Weights of a small mixture-of-experts language model, trained from scratch on English Wikipedia: 96 experts in each of 11 layers, a variant of SOAP for the experts.
Below are experts of layer 8 (counted from 0) of a mixture-of-experts language model. Rows are named router (the router's row for the expert), gate (a neuron's input weights, with its number), up (a neuron's input weights, with its number) and show model dimensions 0-255. Each number is 50 + 15 x the weight over its row's rms, rounded and kept within 0 to 99.
Before each expert's rows: a language model's description of what the expert responds to. This comes from a sample of Wikipedia text that the model never trained on.

# expert 39
What it handles: Name syllables, credit colons. Colons after "Written by"/"Story by" in film credits, the n of doesn't/didn't, and inner syllables of foreign names like Mor-occo, Fed-eri-co.
router:56 48 52 23 58 71 72 54 16 60 33 57 24 18 20 56 40 44 79 39 13 42 53 32 60 46 48 74 56 64 74 62 61 47 29 49 63 57 65 52 30 42 34 29 30 42 51 41 75 47 48 35 54 60 55 35 47 54 53 35 79 49 30 57 36 45 23 46 33 48 60 82 29 30 54 59 50 45 68 38 48 18 65 56 49 55 34 51 20 59 57 56 48 46 70 60 40 45 45 33 32 33 56 54 38 61 46 22 22 54 65 53 47 70 49 61 55 56 56 26 78 41 67 73 43 56 46 33 65 52 93 46 58 33 35 47 56 56 21 85 27 70 67 56 64 32 44 59 45 34 66 37 69 38 58 59 54 73 69 32 53 45 42 34 68 29 36 35 53 68 39 56 28 33 44 26 69 55 30 18 51 52 42 54 60 40 54 31 55 62 61 32 48 54 52 41 83 45 45 71 19 67 51 76 54 50 43 74 56 52 25 77 56 62 56 56 51 58 47 80 56 58 55 34 49 58 52 42 25 60 26 76 46 66 31 59 57 31 62 49 35 43 49 42 57 65 61 47 50 31 59 69 59 62 51 65
gate2:74 53 34 55 61 31 42 43 56 43 28 63 42 39 52 51 49 70 38 73 54 50 56 32 77 39 59 43 46 65 46 44 49 41 67 43 73 61 68 41 15 41 50 48 51 42 46 64 53 94 40 54 71 10 45 45 50 61 24 45 15 52 54 74 30 49 44 38 70 61 70 67 19 45 57 53 42 33 21 42 62 57 60 48 67 27 40 69 19 33 55 47 79 65 72 60 56 48 77 79 44 64 43 67 67 43 38 68 49 41 54 63 31 60 64 33 78 38 53 58 54 59 85 81 59 37 59 58 48 59 18 63 41 56 42 59 59 22 30 52 72 56 56 39 67 26 54 73 44 34 49 63 55 55 70 43 52 60 65 39 57 53 48 42 74 30 59 38 82 42 70 35 34 50 78 48 44 50 42 75 54 61 52 43 34 68 17 43 54 47 36 49 73 56 77 48 52 35 59 36 53 35 53 26 73 66 43 30 43 60 34 31 29 57 35 60 61 69 47 61 30 60 45 59 42 23 57 62 57 40 47 61 50 64 52 73 50 54 37 48 41 49 53 22 59 41 58 46 41 34 15 61 41 82 63 53
up2:18 56 42 43 31 27 55 49 52 33 42 35 49 60 71 33 70 31 48 51 56 54 39 68 20 16 49 46 46 28 41 54 61 56 35 52 34 32 40 84 43 71 58 65 41 54 77 31 72 46 34 51 43 55 20 48 58 36 60 67 59 40 62 44 55 54 44 21 65 66 28 49 74 76 55 58 41 19 61 43 74 26 50 36 78 48 39 45 30 49 48 44 51 28 54 34 49 38 67 58 53 50 59 67 51 31 37 32 75 35 53 57 39 33 50 54 39 43 18 46 58 56 48 40 69 43 76 57 39 32 64 37 59 44 76 36 43 88 39 45 67 80 46 58 63 46 60 36 26 62 05 64 36 48 41 57 68 38 24 68 56 38 69 32 41 71 57 85 49 55 44 58 71 38 48 58 43 45 35 32 46 45 59 54 22 53 24 29 87 50 57 25 62 21 61 54 51 67 44 48 65 49 45 47 38 30 48 70 36 49 79 42 35 32 63 39 55 27 54 66 48 17 58 54 58 72 31 24 78 64 48 60 70 46 57 38 44 69 40 39 40 61 64 50 68 43 51 55 59 65 53 53 52 57 45 59
gate3:45 51 49 39 46 72 34 56 36 41 42 45 57 44 42 62 42 41 41 45 52 28 26 57 58 44 28 39 28 39 45 70 32 25 17 77 39 70 42 85 53 50 66 71 68 50 62 73 61 74 52 28 39 73 59 44 48 51 49 51 30 60 42 55 70 92 63 36 48 69 64 49 57 27 50 78 58 55 54 35 43 42 49 34 43 35 54 54 41 56 31 56 43 52 62 42 47 45 67 59 43 52 68 54 52 50 53 62 81 30 20 51 43 25 42 37 29 50 18 71 65 43 17 56 60 51 47 44 51 71 41 57 61 42 54 59 72 78 58 48 43 60 53 41 32 21 83 74 56 74 30 44 22 33 48 45 64 62 56 35 60 52 41 81 58 48 75 51 64 52 89 56 44 30 37 57 34 55 30 62 37 37 58 57 56 40 71 42 38 46 33 51 55 40 34 66 57 50 76 67 53 40 49 84 19 69 55 66 42 28 33 64 38 58 56 69 64 34 70 65 54 49 43 38 40 31 61 45 63 58 42 77 44 49 68 54 64 38 29 62 38 24 58 30 59 35 72 55 48 49 18 48 79 21 35 62
up3:46 30 50 73 46 42 83 40 73 51 37 45 43 68 52 34 41 48 63 22 56 52 17 60 37 32 17 34 68 42 61 68 48 58 61 66 44 49 41 41 32 39 31 21 49 65 64 45 39 66 74 25 43 07 28 53 47 48 56 28 47 48 54 72 40 57 53 39 08 48 47 53 59 59 58 69 36 23 54 43 25 41 20 33 22 45 62 56 62 55 54 69 38 31 59 50 70 54 63 62 60 61 62 36 40 63 33 38 48 27 50 64 61 77 28 50 33 49 64 53 47 73 58 36 62 46 56 74 56 39 43 50 59 74 53 53 51 57 57 30 54 59 84 55 34 46 65 50 76 42 62 48 36 59 54 76 63 57 34 62 62 74 50 75 61 36 14 54 49 44 53 70 24 45 46 48 56 47 52 43 53 35 55 29 75 62 52 34 43 41 48 72 26 48 45 61 51 54 56 37 27 41 50 63 69 54 63 21 46 31 47 73 82 73 23 22 69 68 33 61 71 63 38 57 49 65 66 39 53 59 30 38 40 34 42 49 29 35 15 40 56 35 58 38 45 21 43 45 57 59 70 47 58 72 50 39
gate4:96 59 69 42 53 40 62 45 57 73 57 26 52 29 41 46 62 56 45 48 45 54 68 48 44 39 51 70 71 73 46 55 29 38 49 28 63 64 90 61 38 50 43 45 44 54 41 43 52 40 54 68 47 77 64 55 58 62 58 32 60 42 65 82 64 39 39 45 48 49 58 72 49 45 37 47 55 35 76 60 35 41 39 31 28 87 34 41 46 50 30 26 57 54 52 47 49 60 54 43 30 52 74 31 64 61 60 41 62 30 56 69 33 24 50 37 27 61 49 63 47 38 46 54 09 35 57 58 54 40 35 70 34 56 52 76 61 39 36 40 42 58 64 20 69 48 39 41 74 74 50 56 66 43 41 56 23 57 70 61 43 28 28 58 28 23 35 17 80 56 38 25 66 41 70 58 56 48 33 35 30 40 68 33 83 53 48 61 58 51 48 28 67 24 40 68 64 62 42 50 67 08 56 46 54 52 59 46 48 67 65 35 66 35 49 66 57 57 63 71 64 47 48 41 74 62 33 68 44 66 41 76 46 75 28 42 22 30 39 32 71 31 62 46 41 60 43 44 34 39 54 33 53 54 47 65
up4:48 76 68 40 53 59 51 68 77 43 48 38 72 40 27 88 59 62 21 15 38 45 53 47 43 45 43 52 73 37 66 60 46 49 53 57 43 45 52 55 64 62 35 62 53 50 66 53 28 61 70 51 38 58 82 54 43 50 42 54 32 29 29 75 34 78 60 49 79 58 54 62 42 47 56 34 38 39 60 50 44 64 44 42 54 22 55 46 40 31 46 56 52 44 42 47 70 41 43 58 62 84 68 29 40 34 64 47 63 41 57 33 32 78 54 28 47 39 45 63 45 65 63 29 35 83 47 48 84 25 54 36 20 43 43 58 80 35 51 42 60 44 46 44 31 29 81 47 54 71 68 33 51 66 36 41 53 33 30 43 57 45 52 32 24 43 25 35 43 57 53 34 52 37 53 25 29 40 63 42 33 41 67 34 79 43 65 51 58 47 32 34 68 78 41 56 72 57 39 41 83 61 49 41 44 49 49 49 46 37 54 69 45 44 38 52 46 59 45 33 52 50 10 54 60 72 44 44 69 44 39 54 55 58 69 80 48 55 49 49 52 80 71 61 31 21 10 66 61 38 34 73 66 69 41 23
gate5:74 46 43 45 70 37 56 51 40 45 54 42 53 21 72 43 41 58 52 39 38 46 66 59 87 69 31 26 53 66 64 48 60 42 47 57 30 45 43 73 45 58 36 46 48 43 53 49 46 53 54 31 41 28 51 38 50 60 24 26 49 47 49 43 39 21 58 52 52 40 23 50 34 81 55 32 74 39 26 36 51 21 58 39 44 25 18 69 35 54 59 39 75 60 44 50 52 54 40 51 72 39 64 25 47 76 64 17 62 38 50 49 37 44 75 84 34 55 45 47 62 44 63 43 40 58 41 36 53 42 37 25 60 33 32 42 60 73 61 66 46 72 22 41 53 54 73 63 34 37 54 59 74 55 51 53 20 32 58 62 54 54 40 41 53 25 54 00 64 51 49 52 44 54 67 56 47 62 23 47 57 50 33 45 46 36 70 45 28 77 76 42 46 42 42 71 35 53 63 40 87 57 57 53 28 35 42 61 47 31 49 48 53 67 59 56 27 43 37 37 35 49 41 24 53 16 39 47 44 64 33 47 16 57 34 34 29 68 68 27 43 19 51 55 54 62 68 79 42 55 71 47 44 39 38 41
up5:70 25 70 43 48 49 45 52 94 50 60 69 34 62 56 29 37 45 40 29 60 34 53 57 38 90 67 41 53 42 23 54 38 30 52 51 18 51 31 47 48 56 26 54 76 59 62 37 44 52 27 44 43 58 26 74 56 69 58 39 33 83 61 67 59 68 57 51 38 70 42 30 37 52 46 33 73 47 60 52 50 43 53 48 41 52 51 64 10 66 67 68 19 42 33 40 53 51 28 26 70 52 38 45 20 66 62 47 41 73 58 55 45 36 54 32 66 45 46 54 41 46 38 49 25 36 34 18 38 73 57 42 57 55 60 28 74 24 42 62 73 45 54 52 61 32 54 47 33 32 26 35 47 51 54 40 54 36 99 38 44 51 56 49 56 43 58 38 46 63 55 26 48 58 44 68 63 24 44 55 47 50 46 33 62 56 30 37 36 58 50 46 57 61 36 66 47 32 51 64 78 52 61 44 08 47 47 27 78 66 36 35 66 62 81 59 36 53 45 52 41 66 41 43 48 53 28 57 25 46 42 51 57 51 82 53 36 50 65 75 55 40 71 49 71 68 45 64 58 36 50 51 66 30 61 57

# expert 29
What it handles: Line-start list and table marks. Pipes, list dashes and indents at the start of table rows or list items, plus words like including, include, After.
router:67 58 41 03 63 30 60 56 52 64 45 49 31 52 50 19 51 78 86 64 54 35 52 26 43 39 28 58 51 64 65 47 49 40 33 43 51 43 44 54 35 64 50 63 42 45 63 57 57 26 64 51 47 58 19 45 66 57 59 26 64 34 55 67 55 25 52 33 46 41 37 62 32 50 23 65 48 43 56 30 37 40 31 56 44 59 45 55 38 60 71 49 57 22 94 57 22 66 54 59 41 75 32 60 44 34 59 54 60 50 20 58 22 33 58 75 65 36 61 46 52 19 65 69 49 54 45 76 52 40 36 62 58 66 45 34 55 46 38 48 38 71 77 41 51 62 48 46 55 37 58 28 58 44 48 51 61 41 42 65 49 70 46 27 65 58 49 46 67 54 38 61 36 51 43 46 45 91 23 29 67 72 47 44 54 33 44 09 44 39 39 19 77 44 57 39 61 77 65 47 27 38 47 60 45 66 37 54 73 30 38 65 54 36 51 76 61 74 41 45 44 55 49 38 66 77 48 46 57 13 55 32 56 43 28 57 73 26 42 46 42 38 43 46 21 56 49 53 74 26 71 60 34 40 46 61
gate0:53 45 53 67 54 75 54 54 64 63 55 54 25 34 33 09 48 20 50 45 65 65 29 49 71 81 33 48 63 61 59 42 63 59 42 64 50 34 55 28 49 51 43 52 51 38 52 69 61 63 83 87 79 59 40 55 33 39 13 60 52 45 29 68 60 29 23 51 32 44 39 52 68 54 44 07 40 20 70 33 32 70 63 33 40 50 78 31 65 46 50 57 42 63 61 40 60 66 41 79 54 54 50 59 29 30 55 28 66 50 76 50 45 39 61 50 79 57 54 30 48 35 66 48 40 72 57 51 31 62 62 65 78 56 55 48 65 54 43 57 64 32 40 44 56 50 50 46 45 75 60 54 58 54 52 43 40 38 52 52 55 61 57 65 49 53 44 43 45 46 68 39 54 44 64 49 56 63 59 42 64 33 67 46 65 55 49 55 84 35 87 43 75 27 66 57 55 58 71 19 63 72 22 45 34 51 51 54 53 23 60 58 21 51 33 42 55 31 25 64 49 69 63 42 69 79 58 51 31 63 68 66 34 52 46 37 51 17 14 58 42 58 41 26 72 50 77 64 43 57 58 59 57 49 35 60
up0:66 52 51 40 54 91 47 51 45 63 26 66 29 49 29 53 32 31 79 45 41 81 39 62 66 55 57 68 67 39 53 33 56 70 46 63 49 38 67 70 40 46 69 46 60 20 66 53 47 69 50 35 47 52 48 61 40 42 50 56 44 54 60 61 49 41 44 55 22 40 30 38 36 51 31 39 23 47 78 41 37 63 34 49 59 45 61 66 59 50 43 51 56 44 34 75 35 37 61 54 65 97 56 79 43 39 56 38 72 53 44 44 61 25 34 68 49 56 54 48 57 44 53 43 24 52 78 67 45 30 32 53 66 14 14 23 84 53 73 31 51 29 44 50 29 52 67 40 41 49 83 35 50 49 45 55 52 44 53 30 37 47 66 56 76 63 52 26 63 48 40 52 37 55 42 77 58 67 73 55 47 48 40 56 54 71 13 53 64 50 27 41 84 55 43 56 46 37 36 53 91 47 25 61 30 43 42 47 22 46 54 45 36 25 43 37 61 55 40 34 54 47 65 59 74 69 71 25 50 39 57 61 59 46 57 35 35 67 79 38 45 56 70 38 66 55 56 42 85 47 49 63 52 74 52 47
gate1:77 56 56 43 35 58 54 58 51 50 25 57 62 47 68 25 57 39 81 37 57 50 96 47 28 58 47 54 44 61 39 46 65 37 53 59 66 57 51 52 35 31 64 68 42 38 71 41 52 42 49 25 57 71 60 63 26 60 60 59 52 37 60 56 51 43 51 91 58 91 45 55 22 42 47 20 55 35 37 65 49 44 73 57 61 66 64 31 56 29 42 28 73 35 50 41 33 71 66 63 18 57 25 69 55 82 44 40 39 56 43 26 54 33 30 56 52 31 59 50 80 37 44 58 43 52 30 37 37 32 36 66 38 47 51 37 57 53 63 30 63 44 48 44 44 49 47 55 16 61 44 53 87 46 47 37 85 52 51 30 56 35 46 25 35 40 57 37 45 50 67 41 51 28 44 45 48 39 37 74 45 89 53 57 21 72 51 65 54 21 33 46 53 50 58 20 74 62 73 56 31 39 77 47 57 50 23 67 62 56 63 77 55 54 35 59 60 66 37 40 32 35 69 42 41 37 38 36 60 40 56 82 35 76 50 60 69 42 29 58 62 56 37 51 37 53 49 78 53 55 52 54 39 57 60 53
up1:51 76 58 85 47 56 49 60 33 64 52 56 42 48 53 58 37 69 51 61 54 53 46 65 54 62 42 46 62 56 50 66 35 63 46 29 38 72 42 49 43 38 44 50 40 71 44 49 64 39 37 51 43 40 16 39 67 44 52 44 23 69 49 48 36 73 34 33 69 64 74 49 58 51 47 30 47 64 55 50 56 37 40 65 68 52 48 67 44 66 56 43 12 70 52 46 65 35 60 50 57 30 33 41 14 53 58 74 70 61 54 59 33 63 74 62 58 53 56 50 21 68 45 47 36 72 72 73 48 46 73 31 64 63 82 54 92 54 62 69 30 39 73 75 39 63 49 45 80 32 50 40 58 19 72 63 73 41 60 48 35 67 62 28 82 49 29 84 37 39 54 78 35 58 66 68 45 62 47 35 43 49 83 33 48 68 51 23 50 62 26 53 42 59 68 65 48 43 39 42 21 49 43 62 52 35 56 53 45 06 53 62 44 34 59 31 31 41 69 34 49 48 40 58 51 74 52 33 48 56 26 52 56 42 58 39 21 68 54 40 68 31 55 56 63 67 42 41 23 32 23 41 66 58 31 61
gate2:49 45 57 29 55 38 62 64 32 54 66 67 64 29 43 40 56 72 64 54 64 52 42 49 57 39 37 51 75 40 41 49 73 41 25 49 57 37 60 66 35 50 28 29 41 57 81 49 38 29 59 47 58 43 54 76 45 56 51 45 35 41 48 51 58 42 45 63 55 58 54 65 34 49 39 53 47 37 56 31 58 79 51 39 61 71 60 53 59 26 38 75 53 57 39 19 72 28 49 66 57 31 49 57 69 39 34 53 62 26 55 46 24 66 63 58 69 59 53 35 30 58 77 33 38 40 43 55 43 45 47 84 55 45 34 67 78 07 51 51 79 72 77 53 78 62 76 48 21 41 42 45 46 52 44 61 57 34 79 64 54 35 50 16 43 83 15 42 62 53 59 53 51 47 25 48 61 49 47 71 34 43 72 46 31 49 50 44 56 49 69 72 70 30 72 55 37 29 39 68 89 30 30 32 60 47 26 68 10 47 64 50 78 39 61 59 38 84 67 50 36 48 50 37 16 60 44 46 49 51 46 47 48 50 47 58 65 36 45 43 52 52 54 37 54 26 77 31 27 49 66 58 60 57 30 55
up2:58 63 47 59 51 41 62 49 42 45 41 60 63 61 32 45 51 61 56 41 52 67 66 54 63 61 30 47 52 40 54 57 72 39 60 61 48 52 50 59 24 43 45 75 71 27 69 50 85 37 61 60 57 54 20 55 04 28 51 41 65 57 62 61 26 51 52 47 42 70 45 58 44 68 51 76 15 58 70 38 74 64 67 57 76 39 58 51 35 41 47 35 65 56 74 20 46 71 51 53 65 34 23 67 53 48 51 61 54 34 57 47 60 73 72 35 49 52 52 66 58 42 27 37 34 67 22 68 34 33 49 70 73 40 40 58 57 67 79 18 75 52 08 57 38 59 42 67 38 59 47 57 36 49 50 67 54 63 44 32 43 67 60 60 65 42 68 26 53 70 51 78 61 49 33 48 63 60 68 45 41 54 33 41 51 38 33 38 44 45 50 81 57 60 44 42 72 23 77 44 58 44 66 22 27 47 38 49 47 87 28 64 40 36 38 51 41 66 59 60 56 49 52 63 58 35 69 59 38 45 60 40 58 07 69 46 37 52 47 60 49 57 36 72 34 39 80 52 67 62 41 44 18 68 37 79
gate3:39 78 55 43 51 45 39 43 57 37 49 49 49 32 37 48 18 68 55 54 52 55 76 56 43 53 47 63 63 90 54 35 43 42 48 51 34 44 60 53 60 52 56 43 33 33 51 45 06 26 65 43 56 44 40 31 32 64 47 38 79 66 38 75 25 34 41 63 86 46 60 63 42 45 29 56 60 30 53 45 61 39 44 47 33 41 39 45 62 07 52 52 55 20 40 51 28 42 65 59 69 75 76 57 41 58 36 74 48 23 52 56 33 52 52 73 60 37 58 34 48 33 19 55 64 56 42 64 65 58 54 85 41 65 42 51 55 42 61 50 60 50 44 50 30 60 31 49 41 56 33 89 56 35 48 39 69 56 51 71 51 72 50 51 54 45 72 48 33 32 51 88 60 61 39 22 75 66 55 33 55 51 27 40 70 52 49 46 52 74 52 51 58 64 41 56 53 73 44 46 49 34 50 32 62 37 63 76 55 64 43 51 33 45 52 56 43 43 52 17 67 31 66 80 19 57 69 48 65 36 44 51 63 34 21 35 26 59 64 43 24 70 42 57 68 53 60 53 15 40 86 31 49 54 56 29
up3:33 53 42 57 48 40 57 53 59 36 27 48 49 43 27 29 70 43 65 52 47 27 50 42 61 70 30 24 69 67 63 31 21 44 60 35 60 67 38 68 46 69 48 56 41 40 32 49 36 41 75 50 32 33 52 49 74 67 60 83 62 72 68 38 32 25 35 53 71 35 50 45 39 58 47 53 50 39 31 34 45 50 38 39 37 51 58 43 60 64 32 45 49 38 53 12 30 58 39 21 21 28 57 44 46 64 64 32 65 73 23 59 55 65 22 47 69 75 67 48 38 53 31 56 72 52 41 55 56 66 51 48 58 49 65 44 26 55 40 39 51 12 71 47 23 56 57 65 37 40 43 48 38 37 50 80 49 45 65 44 37 23 47 52 28 58 40 34 52 52 66 53 79 58 77 51 46 66 51 52 65 63 26 37 65 38 44 45 43 60 27 46 68 44 39 28 54 52 33 60 62 24 38 21 13 52 17 53 63 53 41 14 58 66 51 53 46 70 66 48 42 56 33 72 46 66 75 59 59 48 64 18 41 38 48 37 66 19 61 42 74 60 70 49 32 78 38 28 58 62 46 59 61 68 48 55

# expert 17
What it handles: Countries and polities. Nouns for countries, cities and governing bodies after the or in, such as UK, States, Egypt, city, government, league.
router:49 21 62 45 54 54 72 37 47 62 99 43 34 62 51 37 57 68 62 49 42 46 57 37 42 38 41 69 59 73 68 43 60 58 66 15 74 52 49 57 61 28 42 48 53 43 43 54 38 31 37 67 82 61 33 48 57 60 35 40 45 42 34 28 31 26 41 54 68 44 50 54 45 53 39 67 91 41 73 27 63 34 61 36 33 46 66 38 38 64 61 58 60 55 57 61 43 60 52 74 34 49 49 55 28 70 66 39 18 47 62 71 52 84 47 58 54 56 73 52 54 41 46 49 40 61 57 83 60 56 73 38 42 60 60 26 48 32 46 60 40 34 75 42 35 35 43 65 41 07 65 38 40 61 38 99 76 44 42 48 49 66 58 37 51 55 32 50 71 70 46 59 42 33 65 60 42 56 16 58 55 32 43 28 36 48 43 53 26 33 79 42 66 28 54 20 62 52 65 40 34 47 29 72 47 82 35 51 52 33 41 48 43 37 69 69 53 48 58 52 35 59 54 39 47 74 65 54 47 33 26 51 50 29 45 37 40 63 59 60 71 42 46 44 22 42 73 49 72 64 41 68 59 40 52 61
gate0:52 27 44 78 61 44 44 36 37 91 37 51 38 46 42 51 61 43 51 62 54 35 70 59 69 51 65 54 65 67 81 20 52 64 55 46 96 56 41 46 49 40 41 65 30 72 33 59 38 37 59 36 65 55 43 51 19 54 36 24 69 52 47 54 48 46 26 78 64 55 54 60 67 52 50 22 67 59 64 23 34 40 66 75 61 60 53 72 66 54 60 27 64 43 58 60 57 69 54 70 35 52 75 67 45 70 51 59 78 34 24 52 41 63 63 61 70 40 53 49 15 36 64 47 38 45 52 65 67 49 39 47 52 69 54 50 42 65 46 52 37 33 37 71 46 72 39 71 56 51 58 59 50 48 22 45 54 47 67 25 37 61 74 59 48 79 80 48 46 48 62 41 63 44 54 74 51 68 51 35 68 66 31 45 17 55 30 27 54 56 52 53 47 41 81 24 25 57 61 47 19 55 33 36 55 57 33 36 77 51 37 33 42 29 43 62 74 31 57 36 26 38 48 41 47 41 67 63 44 65 99 45 71 52 36 53 49 36 35 46 40 67 52 34 28 39 60 45 32 45 57 39 55 41 60 31
up0:04 28 69 61 73 48 50 63 34 42 56 67 44 57 39 52 54 60 83 67 45 40 71 51 80 41 35 61 49 44 62 57 26 22 55 33 59 55 36 88 51 38 42 92 43 55 37 42 52 63 47 37 46 53 80 45 18 69 69 47 29 50 61 43 70 84 49 62 62 49 47 52 47 68 29 20 24 44 28 55 33 72 34 23 56 54 79 54 44 75 45 34 29 50 46 51 53 65 48 48 50 45 23 53 53 62 52 63 68 31 15 39 47 56 79 52 48 56 64 28 52 59 51 52 59 56 30 29 39 45 50 65 90 86 72 64 62 41 47 47 47 46 39 54 55 40 81 24 46 42 39 44 62 35 53 68 37 47 50 10 63 33 60 56 59 40 64 53 50 47 64 52 42 53 27 40 29 45 58 63 60 41 45 68 71 43 52 32 42 46 59 45 61 52 49 86 65 48 40 57 66 72 53 65 66 43 56 55 40 38 57 48 64 63 47 48 80 32 48 52 45 34 57 56 55 69 55 44 62 32 61 44 49 51 24 48 60 33 61 71 18 42 67 41 53 41 59 25 21 42 54 61 67 38 35 52
gate1:80 37 40 20 32 39 26 70 62 47 81 51 46 59 76 57 64 35 83 33 65 41 46 38 49 34 45 58 60 43 64 46 50 69 50 52 26 60 45 50 42 57 42 45 35 61 57 43 39 46 61 61 47 60 51 79 55 61 19 42 54 67 78 67 54 60 32 49 41 47 59 46 21 57 28 54 58 63 64 32 45 38 34 28 74 57 21 53 39 35 46 52 37 58 53 60 73 61 62 64 80 65 42 31 62 27 41 52 57 52 56 30 57 62 55 68 20 62 56 84 52 79 44 54 63 35 59 50 44 40 94 26 43 73 61 28 49 52 56 50 60 65 67 36 60 48 56 65 66 47 84 77 46 61 58 33 44 49 36 52 51 42 68 16 74 42 61 41 58 99 43 68 44 66 67 52 67 40 45 71 64 15 20 54 54 49 54 38 42 48 32 34 24 52 73 35 43 32 59 58 56 62 64 56 63 53 30 27 57 53 57 59 48 29 60 39 64 59 24 47 66 46 48 56 46 44 52 51 66 61 38 47 30 36 42 06 38 39 57 52 49 45 36 47 44 34 57 58 32 63 58 44 29 50 35 57
up1:58 83 32 35 54 65 44 81 70 68 10 20 76 74 54 62 53 28 45 71 34 26 61 24 33 25 63 59 57 49 36 38 42 44 73 28 56 66 58 49 58 33 40 54 45 40 69 57 40 47 44 38 26 39 43 61 32 92 44 60 68 32 36 40 62 75 61 60 58 70 35 69 42 46 65 62 87 38 38 43 59 55 39 45 26 28 25 52 74 21 35 39 44 57 46 53 39 58 61 43 68 72 71 38 46 43 30 71 46 36 50 78 33 36 52 78 62 33 55 62 57 60 29 46 45 53 61 40 67 66 48 35 56 69 54 43 62 79 55 46 74 58 53 47 46 56 53 51 63 55 46 48 35 71 48 30 54 36 21 63 55 36 50 47 51 58 90 66 70 49 60 31 40 42 44 46 52 35 57 72 62 29 46 62 78 61 40 31 46 40 44 69 44 34 51 60 49 49 38 76 54 41 66 45 49 57 38 52 51 50 47 50 46 65 48 56 57 38 65 44 90 51 52 32 35 43 56 41 26 65 33 75 68 53 30 43 51 53 61 19 51 47 73 25 33 48 94 48 41 51 60 48 57 38 43 67
gate2:30 50 63 74 43 36 75 40 57 54 73 50 33 43 44 32 64 60 58 37 57 35 72 34 55 56 43 49 56 27 62 63 69 53 43 44 88 57 42 37 30 50 43 32 39 34 55 36 49 62 53 63 55 49 45 25 70 36 58 50 55 32 55 43 53 43 36 43 66 34 82 51 68 53 54 19 51 53 63 45 50 48 62 20 27 62 33 65 33 60 69 38 49 41 59 32 28 61 29 55 72 86 56 51 51 50 52 64 42 28 50 58 39 57 44 64 63 58 46 67 45 43 64 76 41 58 79 70 37 29 52 32 69 40 50 62 37 46 51 66 79 55 52 61 27 50 50 17 53 53 50 61 48 56 54 63 28 69 53 50 56 62 58 58 49 75 38 64 81 48 54 66 54 50 12 78 37 51 68 37 65 57 44 46 58 63 17 76 38 32 58 59 75 54 52 36 60 64 71 72 42 39 45 43 58 63 56 53 00 42 41 28 57 16 53 46 35 53 91 33 48 43 33 61 48 43 64 75 52 45 19 22 59 44 47 44 44 33 63 14 46 71 64 51 44 54 70 38 47 64 39 45 36 62 28 54
up2:36 65 65 72 45 44 29 60 80 72 86 46 37 35 59 15 47 39 59 48 58 49 67 42 58 68 44 54 71 49 34 34 52 31 70 35 79 31 49 36 66 41 59 68 63 31 22 37 44 64 60 54 49 57 33 37 73 78 31 51 37 44 37 51 63 80 48 47 48 40 67 21 76 78 50 58 54 61 38 22 49 55 50 41 71 43 43 54 38 51 61 19 47 20 26 54 32 46 49 60 43 63 44 44 15 42 55 66 65 55 69 63 60 59 60 51 41 42 48 38 29 53 55 49 44 23 51 64 54 47 16 73 54 50 35 31 87 47 45 39 53 32 28 35 67 44 80 44 43 50 38 55 43 56 58 32 67 46 29 60 58 39 52 49 39 44 61 33 56 52 51 45 39 20 36 65 46 72 45 30 56 84 43 49 52 75 61 71 59 41 30 52 45 57 75 54 49 44 60 49 47 59 60 57 49 43 49 48 63 37 55 63 49 44 41 41 44 63 47 79 72 36 86 21 45 67 32 39 78 75 88 33 57 41 56 41 44 49 45 50 30 51 72 58 63 50 52 67 17 35 29 59 15 38 33 57
gate3:51 31 17 58 09 72 77 18 62 25 67 57 54 81 31 06 35 45 49 15 34 55 69 32 48 68 45 48 69 56 03 42 15 37 61 36 43 49 35 56 49 63 43 85 35 55 43 54 56 41 46 43 48 42 17 11 40 52 45 47 65 39 57 59 46 66 42 46 47 16 47 66 35 13 37 46 63 66 09 56 49 69 48 57 50 49 42 31 27 75 52 59 22 46 52 60 37 46 74 65 47 62 61 50 23 56 33 44 44 50 47 59 45 65 52 38 45 39 58 49 53 49 56 41 56 23 38 62 56 54 41 49 66 81 54 52 46 52 51 52 73 48 54 36 44 78 47 45 62 44 50 50 40 52 54 73 53 31 49 36 58 78 48 52 49 60 56 56 31 75 44 51 40 31 53 40 54 55 52 67 45 69 47 62 51 32 47 50 46 48 69 55 51 69 72 43 30 48 58 18 77 73 49 34 51 66 75 38 41 78 40 53 49 47 56 52 47 59 46 54 59 51 35 59 40 35 68 55 48 14 58 55 67 40 67 56 29 35 65 53 76 48 35 58 52 18 34 66 52 70 34 44 42 45 50 48
up3:66 58 57 39 88 69 66 27 29 53 57 18 80 74 30 77 60 62 49 41 53 50 51 73 29 33 92 53 68 41 73 58 67 58 70 73 52 65 52 67 57 49 57 33 65 25 51 69 62 45 43 71 54 46 30 36 54 77 56 54 44 45 53 50 41 40 18 79 52 40 47 64 54 26 54 53 47 62 42 46 59 51 80 67 36 42 45 62 59 67 71 48 49 41 42 25 43 57 39 30 63 56 45 56 42 54 44 79 65 49 52 25 42 10 34 73 45 48 53 49 54 51 59 47 58 50 56 56 44 53 59 23 44 49 77 71 60 45 42 49 86 39 81 46 51 20 44 55 78 67 43 48 72 50 53 57 68 44 59 77 39 53 27 60 78 78 83 65 58 52 51 44 68 51 61 64 73 54 28 37 42 48 47 57 75 40 57 47 51 99 49 52 48 29 45 53 53 57 43 46 13 33 46 57 64 60 47 39 50 24 49 60 48 55 58 52 28 40 42 60 35 33 64 49 46 61 32 65 43 65 52 61 57 38 48 22 57 40 50 39 35 20 64 40 40 59 47 60 74 56 35 57 75 58 40 50